From a checkpoint of a small mixture-of-experts model trained on Wikipedia: 13 layers.
Below are experts of layer 8 (counted from 0) of a mixture-of-experts language model. Rows are named router (the router's row for the expert), up (a neuron's input weights, with its number) and show model dimensions 0-191. Each number is 128 + 24 x the weight over its row's rms, rounded and kept within 0 to 255. Numbers have three digits each.
Before each expert's rows: a language model's description of what the expert responds to. This comes from a sample of Wikipedia text that the model never trained on.

# expert 47
Initial capital letter of a name in sports tables and lists, such as T in Texans, F in Fremont, S in Sporting.
router:126109139119139083134132116157125100159105178116093104121105151136124144114130076155138164106100144112092121138099132124065157135120152108112140145161167105083130132127136145122161108098111162121134115137091132131180163151128125109126138142127111131139174099149117112102126144107103134121155128167127121155167158147131133097158129092091181126138126149138128117163158150128108124099119140144133120122145186142194139160151141115135088117155089121119169159130062115125105153149160105148118105133102112137126084118158089171124136119105138096095142110145116117094125128140181145156
up1:111136096125145133115095133151151075104109163126099136148168179104144110096144114189107124110105132137167153152118127165119107139103113111158104114121125094100126137119130117077072125118127165139143107168081158117128111147117159172126111131107156156116111152151112150133109117127134093134091197131156135145129139097120124119118164136122136145131143137106138123148139126121134113177139140080085130180112132116131114127160131123109128135162068141111121145162123125129114107116128147126107118131182112130128117087193104165144145145146137156135139142146126131118085156078191133119
up2:090101119112104094147140097124146119161100144137133146089097134128091160123121106164127193107133109126145157172097153127089155124141130135135135135121105071132061095104153132163135150099098120119097130117104119124165120143158116098172116166112164127170124134140150150110139104100103109143117155080127121194131115141125120151113142123109119129158124110082112123100114153112128120124133133146147096113161102108127139156157119162140109131145106141153155129106139127166080141154134118122121163111155096140122124100087126146174144161140140157093079140095118123139089141182140128097
up3:155088167169153127096111129132136126122111150196107099095124105132129089122132137133126135141148118088133126130100125193122133103119120122112137093091108154110142167103099117111184169118084191083097140092113138092127130116137094107105118105106127116112119099117139144116093117122138083115112154095148120132090122132116116128162126080139151159145148136084157118135179154117090151075140137136108114145140167140109128122150117111097159104136096145130160146171129106161152081141131108095144088128089121133146091096125157127130122100126126143103137109094135128140116135146146141103
up4:093125130119153092140122140122139115176103138137093120064144131163158125086140127169126080133166135096154101104139078144146158134110150059153133115149071154153111155132115122115161149099081135127159100134111076116167108117139141120119158119109162150149121141117141113133155148134157121104104150128175124129111135121136110117116106095114119134121134144163107125145146111093105130111100143132106143142078180125179125098123157098134156102163096134134127121154125141119109151140143128129122140105157125162136171090182124122143153132110095103140114090195121154132134133154124131145
up5:102104145179125084128109130120135141131091145129124135116092104104116140189108102139150187086143138117087124106138125136136117128141146113107120154132099097131092128126140118111113108117156101117130063123131090164139112174105105131157146131121107138131157114161166103111110112087139131148103153111121124136137133140127115097118165150135152141136111127171154102161147106106073145094134084125176121157113141116132136139148162135124110104137098153141150119145112128113127131115159190141119153116074167127088138186097152135127102143123091076117140131093160110110185148131151101118
up6:133069186131111118151121084133109104164134137157137131172154157117125187134125174133159103108112112135095144124127144160103154153192118101137122140158154124121120166160128127095140157138126086111128136106100130120146154141124125079128142101092123116101156124161146090112133118118121116150154142123167102109185136112134111148106153164131144125141138115147144117137139109108123138110166126086060083083123146110129144130095119086121146129120139098113152097133149141133143112114157103163101133101137113106122127115095128117107109170084116103125120131130089101166104135152173125177
up7:135099147086132124135129110130115158148161159129125132139114117159130155087122115107125162119101089130105150163173140153139130124114168165099117086134155127156108080144124149147188157118112118073171131162144108149103155140113108139163177146112182106138107107110148148118136132126131149142138140140121155167149129185115163153157171154137100120122150113129097112140127149121129132136099149103153134083133131105143114121096132163116136114172074107140134131146101069111083144105128149169097100120129130067151131163120122093166126100145139140117109125096114149129159156115118137146
up8:070119095115099162088155125133148102163129140137075143109153149104119123133136122145095137114101147140113052139121123119147099147111127094106141130105142100131149085142148135124108127097131108093097157148107115132120145077149170131124129162128108166166168167121137139115101102097144110078171138068116118096112127126126111068138170154117173165141149134152130123090146125120118134116148120141120112085106147120133149082173138122157099128138096141110099150142128097124095138108157105134141072123098119108100129114082084131125089128125120108123108122138120102142119118113146116111
up9:140103156132116146146135102064157103152111181131126137147151150136136128108115168124133101169147166132115129154108130141113103153142137136097123111118142096161120112150124128125133135162174095097124144130114125103137121157115134118117165138118095141134110114115143137136122161124139157143138118150166103108115106125097135108138144105146112106138094142168151091118184094112132168119152107114181109167128142198115116108140092165062147144136126118076096103109165148137116123147125175141113100134130117111100187110145098105136115066104145090129143125134128101160144100108133167165
up10:088106154102119120155161130079112121148162150149145152086081143146126107115144091119128142160093097118137105136124161120126102127154147118150122176139173099114126150109082157079130149148119136116158127103090136138117174118134163093106110157128102094134112094167133145085116137158117110113097107134106157151117128111145161140127126131112154146089138151136143148131076152126169102103136129098085111099151103151140143111087113116114175152118148111130106131114104135147120176134118121130153092158093144131166119100156092091127118154145093123130120137151097161133165125161139169085
up11:136079150115143082148148144109127145133140154114149144101138115199069140156166142108159149123098124107151130086114133143146108123144110115086138133149125125102141111115100153128144146093137110155091166122066147133122180149188134130141116138100090114130097151116114136123097111109127130098080090124117147121139151150085140120113145114115135126136139151150106107142187090113128156111125143123122109161134164123124129165126188142172138090097158183124120163118108133133123127153169129122134124122183139103127141142121139126137133143151173096138124076121151160118129095093132123125
up12:154111120128099114092128084147177142115131104084103108134113126165099117085141148102114131100158119135119144115092132119146130153121123128134148110155116108127093133131119138137144176119089130146053108095181118104163129164163129129129138157106170115144160146114161119140102115154122104119115130142155141140120128117106130160137122172142123133131094132156124140117145086123133093141127082129095099148136124129120116093143140105112101133139134074146145150112139143160096119142142125128093146095144108156132075112130122100106111098130068104079054121100147088140134105083097162095
up13:198095153105165119093149103113103121149143154121134138091136116094154157138163090116131117078145121095069123102159159101102148104161181113093152123109118106091146155114087122136156141167057136164133093153143117176108110101121128128144116137102118136141148132130140151147118134116118136099126146146154102138146128145132165101146061107142127102118133141139134088121128102142147175111132124148117120131147129147132142100136124091072130142137123125125147168100115090157120160147112134126137122155166123124103152140088118094114118140110089092112150107127112099099124169159134126138
up14:127125135159093138137105122152092106200105145125073150124114150112144106134150140133154126077124154144092125151137184161141107153138151128088124123093113126125120093143139106131132126091148106157109101108126136098131147091130094175149153140142120087169126170106117111115122163138147132111142122110174114157090107131152121140081068142111157126123124156132155117125116148138154135132173110111146115191156116126150135109142114103129138119198122115117153133112137100155114134080134135128090136137126092129084145143129131144102140128152127136094094186153153135126128113152173161105
up15:085196119086106141095096082108102121141142138125150109132121154125129096148150110132133141133144106105158137131127159134145128096118121159128157151102119120126150113164142101138104167131168111129154168129121136120119152144137152145151144174175138133134130090110102127117184124149167154171102137104122137142112132150125111093118115111138130138117121128125085116136164145145140120108100099143146115140090111160109160147121146124135134079173093175122084162110155066169153114117132098166166130170162143106146104147125091145108087140128118134110172141124084094130141139121100135175
up16:127117116152137138104125124148137137134125167117097137098122141103101100128106162115148138162116104122138145093141129127124164126189109134131151174119144091120121105128151145098137137106083139143089163122066145063145127121103153142157093142115137135164102155109100129111121107156118137148116143162126142084136127122159178085149126133076116099179132131106177109143169140133115181126147133141143186159133156107135133120145134120090113104081098155119115141153154145161079095152124135136120119100155121139131119130108108125166107152133121180086180150138130119167123130110147121121
up17:114101139120122130104151095118113116096150163129076125125089123156102164153181104166123170189138134131160113108155117149150112145112139118128118149156112139180122126107132120165134139136186133107169110145147092151157170131112093135118176119082154110093145125162102111084137111185130135109097154151187126100149159119141119136160145122133124112109082145084089154109140153136112102129164124124105124080147152086111107130108093144130126122132106107151105112138118129163074155116132116144162096131138102132128136123149137146159130149143126113147098151093119116156124136114150109125
up18:119113125120111111132101117135137111092132107127127090126114135115133133115130126120098113117149133104156107131126072135121100163169150186143160136110125098175099168120145112173127125098129155110133107092151126085132122149174152127115098172085114122141100147166167141127124136116089152163136166124157123171142095139103110116090110135131122136121102113114145119129144150175143127166144171166123086151145158147151139081128088095181108138089120126112109143117098169173104120133150086147124128106085108116113116137138142131132099124135106154080140177161129152159132100165139116098
up19:135144105127155086118121127132161139158104142121123118136118125116144096153118149167113142158059124130133112133114168106069104100094139119117173165098169108133079118173132124122158147161135130118109120144132147103143118166135098109138077141144119113126149085098108114099088132113190088155166148133144147111134126152103140122111134136095149151139102135156138098146151089136165134106134129117135082133114154079108112125099106143138128129138100112104154130085177129092147094144144148134121088121120108169125166163121115111102122116083144158085147158116116103114104107162105126109
up20:134124137113147049122095092111117145097143148120130164182113137152086141145118080107138122110159134149076137168108098126099159118138100102125098132179145096115157103131121107126125125119120146155130140163121178146110136148112175115112161157102119131132128136153115142147154083131145131156153067147124067144121131132108148097139159147089104118122160161117119135116128092164144151154096155109162166171119131143140093138162163132148119125172091164122133098134158133101127146114100101128153132116158140140111134142089092095110110085137117111121121140147103146134119123102131134145
up21:104109106138109101105176130141140090107135105126095110155120104154135120126136102135152093078116126145105128133097132094127133102142208162126126111191114114130164153144162098108123151115171124124169109107111141117145163147110140115094118113124115142135135139148104097140138130159119109148128112085110126156136181095119143123103115092104112115144165112106160145166117148084126116100101131123130140133143113130161136141149149108176121124114115124114123181138099109078072089141153187145165116103118086140157144119121118125112169121136156087101152079146125147138149092132131112110
up22:117139108151138116112122127133138126129106146133125124167119108081093152131171152110131138145082124105143109092117124104126151137089127146155163104073135120112178157135163118156131103157109113180148107132127123168150157124102146134143147155163112127111177112120109143130164112148095136139138140124152118153135156124148136097120128135126159180113136131114131151133167122168117126092107133115145134114071146104121106154093182177082129117138159173149139130117119161124079142096126114119117092112097142063161143110132101158171145109172077121153151124116154125106129149151155094134
up23:114146181124153147120090067143160141149109085110111144099151126146128074110100066102157069129168172119165078131092137118085120145117125109144112136112136147100129111148115131143103139134076150131106141132129134119150123143120127127131130127104111134117114136137104118157132134169131128092156101098142115135090143118107147134131150130124121131104146122128158100132154127140095141130143127197134093149118133132117175105146105144128132104121118142113107146179156136128130143154061111115151089130104169114119135129124104160107089106102126135141167062154161133070106140125096110118
up24:129141122106072075121132116146128137131081141103108112126139171120149140150167096117138124136144129160146098098123166131110138089104148100131131130101131094142123095123134147123107169133128111138132157140130134150134124137082122096126142155161174147139145130112150123138118155149112097118126098128097147141109145130143148134127120134134105147125159203165094097130136134140116090121148106150134117145149150125152119113155128138111116148100115170111168144073152054122128125128140138138112125147160109111140170127085153161126118057162118121148123112064147144115197093123188134120
up25:117128150155131110144112150113120130163129123131129123098101181127084122110116094125145134097164142163099117118101143110160133149110110126142087106149071103168090095132104124120177135093118112124125136178092138162110143128116120138126150092134125122147144106140134149167118129123166143149105115088090082128137179146111182178090105111121133129152172128144118116177077120134192090133157142137136155170145110131136140125122111120134104145114124134119161132148071106144144157111146114139156155084147128175133131122146090139137110151137138099132164128122106120133117167099163120163
up26:139148118104129150125134095118157138123106089099115100121141105177145104126156117152146115068113192123151122115123183167095145112158156112129166092166167149122173110119117137116157163122115146100117172086108127171119154114119156121119141112124153131138081138124148066145113131136123199137116134130114159148146124124163137150114133117114179125133152111112157125139114147152158134110162154135123080150095138167119162141161123118154140125132119087143107147118141143082110136095132094108146149163118069130131106113142104149133176136152119098114133131134126113152162142101136112150
up27:154103120133121117156132147129138111135136140116124114147134152089171108105123130148149167153127100109144146147133158109141123091115146131136119124110116085130157121152139123123141115135159122144100107125106129123124053146138117136058144138081103142182145131084083145076097126125076137089087148115144089112103152142119099104148125096169111127127069160145152136142126145151159182109094119107112103122133162114120134151116137145140174133152103111143139113154109158094140079152107116124116108190108157156167108132105123110140109124150122113170174149145141134103159138114152129154
up28:111117132104101149141157076093146098126112124172117134117114115193115170142144107146115116110106116159131147094110120163142129144105115139067135107097148147143113130118109157153149106147147091108130131111130166131096086151124076104151132152136124164139152141141135079172111108129084098134153144095104127121169117187136152137154120102121113151149122133081118125135134126136121160122140088142094110143167147142130130174133109109149155152182105107118184128136128128152094137123115119174068169128099119144101120149142162091131133130148129131100146081108131107099120122114141109114
up29:138130149099176171126136127158142122154123116159159135163129162126115152102154111103115139144121151121113129112176125173119142148135101126123140179188115117141142085150130108123117129150080097181140125108163115079157093144117113141129136153091072088140162179146095113144123087122116092157122115102155146125121129129127077080144094121099128108151089118096149133159146173144148174126133127119101127182122110150166132121114165134124087161157131113139139114126155120108104167115155130155130122155156124157156109123111145122134151121094115109118113118098152131140128168162144143125
up30:146127119131145127097083130126121126108136142113113112131128108149087143139173099140149148162112141158112125123107144134164126131134098152124137156141152152076134116115133191100139103130125118146152121164136167086170129128152131141141135130107159124119122102109122082116100129152125111104088185124118125122133167091097152080099144151107180131176126075130127099142073107161138137106158136130150133116112123106157131117124125120155198159156132138149117132162153190140133135155088143135121128136087122105135099144134159132120140120105106112127088105111122140107087065138157131178
up31:117130134077117138154183143140143113119156136118163139128077131129128107160122127119164110147110122159116157096111124124102119109183153094091109143111134121136113158126138115169043144121146149169093097102087133117107169148109124161120109088078116115128114112090158154096111130123101121130117149081107090126146126163118102128128103113132139157130112150141144113090132143149141159156108127160109146119152163128123106125162136134103130160138093138089146140133147152171157139095136076132174158096110106149072125138143121146113168152159100125119117165125146118150137136104100127128
up32:156153143117104118164100164114119129141154076126101088119135163153103151128120135143126133132139116117112132108126141129130140128091171145157106137125079143157144137118104163148139117137119119145132127173145111123109159136131158128139134167096140098087147106139147135133142125134107133120138116154116100117151136170167099106091111108142100097196134161126136171121121122162125152125122119070130094117154117157122133162136176168140152098148128115169181096069128160110134073120112128105111109068120159169112110119140117145146116118121155175151132101104082068139158139133134128146
up33:150095134142120147142150112154099160111067158101139120093116131133153121113160168135128110099141158133142094136139143095114162089096094147135147182136126140132185089119092102113146115124130115103147203099095127136134112148106154094117070148125139124122128138101147137107133144147150100143140089123067142095143113109113139147107166161134136140098120147129154147163125124123107127128138134145149122089118162130156113133168077119138127108123112166118149133065112098153145119163122142157155130162128110139074154118117078140155127149143123145132148167142115133171136106120133108097
up34:097134136055117134105135157127137099154100146143128129126144124148135087125110085129144129142115117125114103165141143166183142136179126114107145159176146109096117109115120146141136142112120124131162108183141099148163133137121090128100131133134099107083177124137134158132145100131150107123139082099088112141154135165159118135145105121188119122109128152134098104138121151061167137121125093091130074156136118119149133133113151179161110149149092123147111113157120117126124154132120124138138135099142131146126131152153152113126104106135177163138174139141095079129152135173170133157
up35:115168124112137126084151144152154112155124115065115076144128188111146094057134121128109119093103098142123129093120139116141132141135173139134119114146160170130142092124104125133121116170126162089155119153146180143134128119146112126140145133146074118170178104138099164129129167132144123162137059139105119148160145139166144120139126127123141171144120138124082125171146121096158112156103112156109122101128113134089104141140129135143094128106117127076129172118137108128160140118110167130085123122129144106123124157114134118144102149137155117142122118122124073124103156140096168139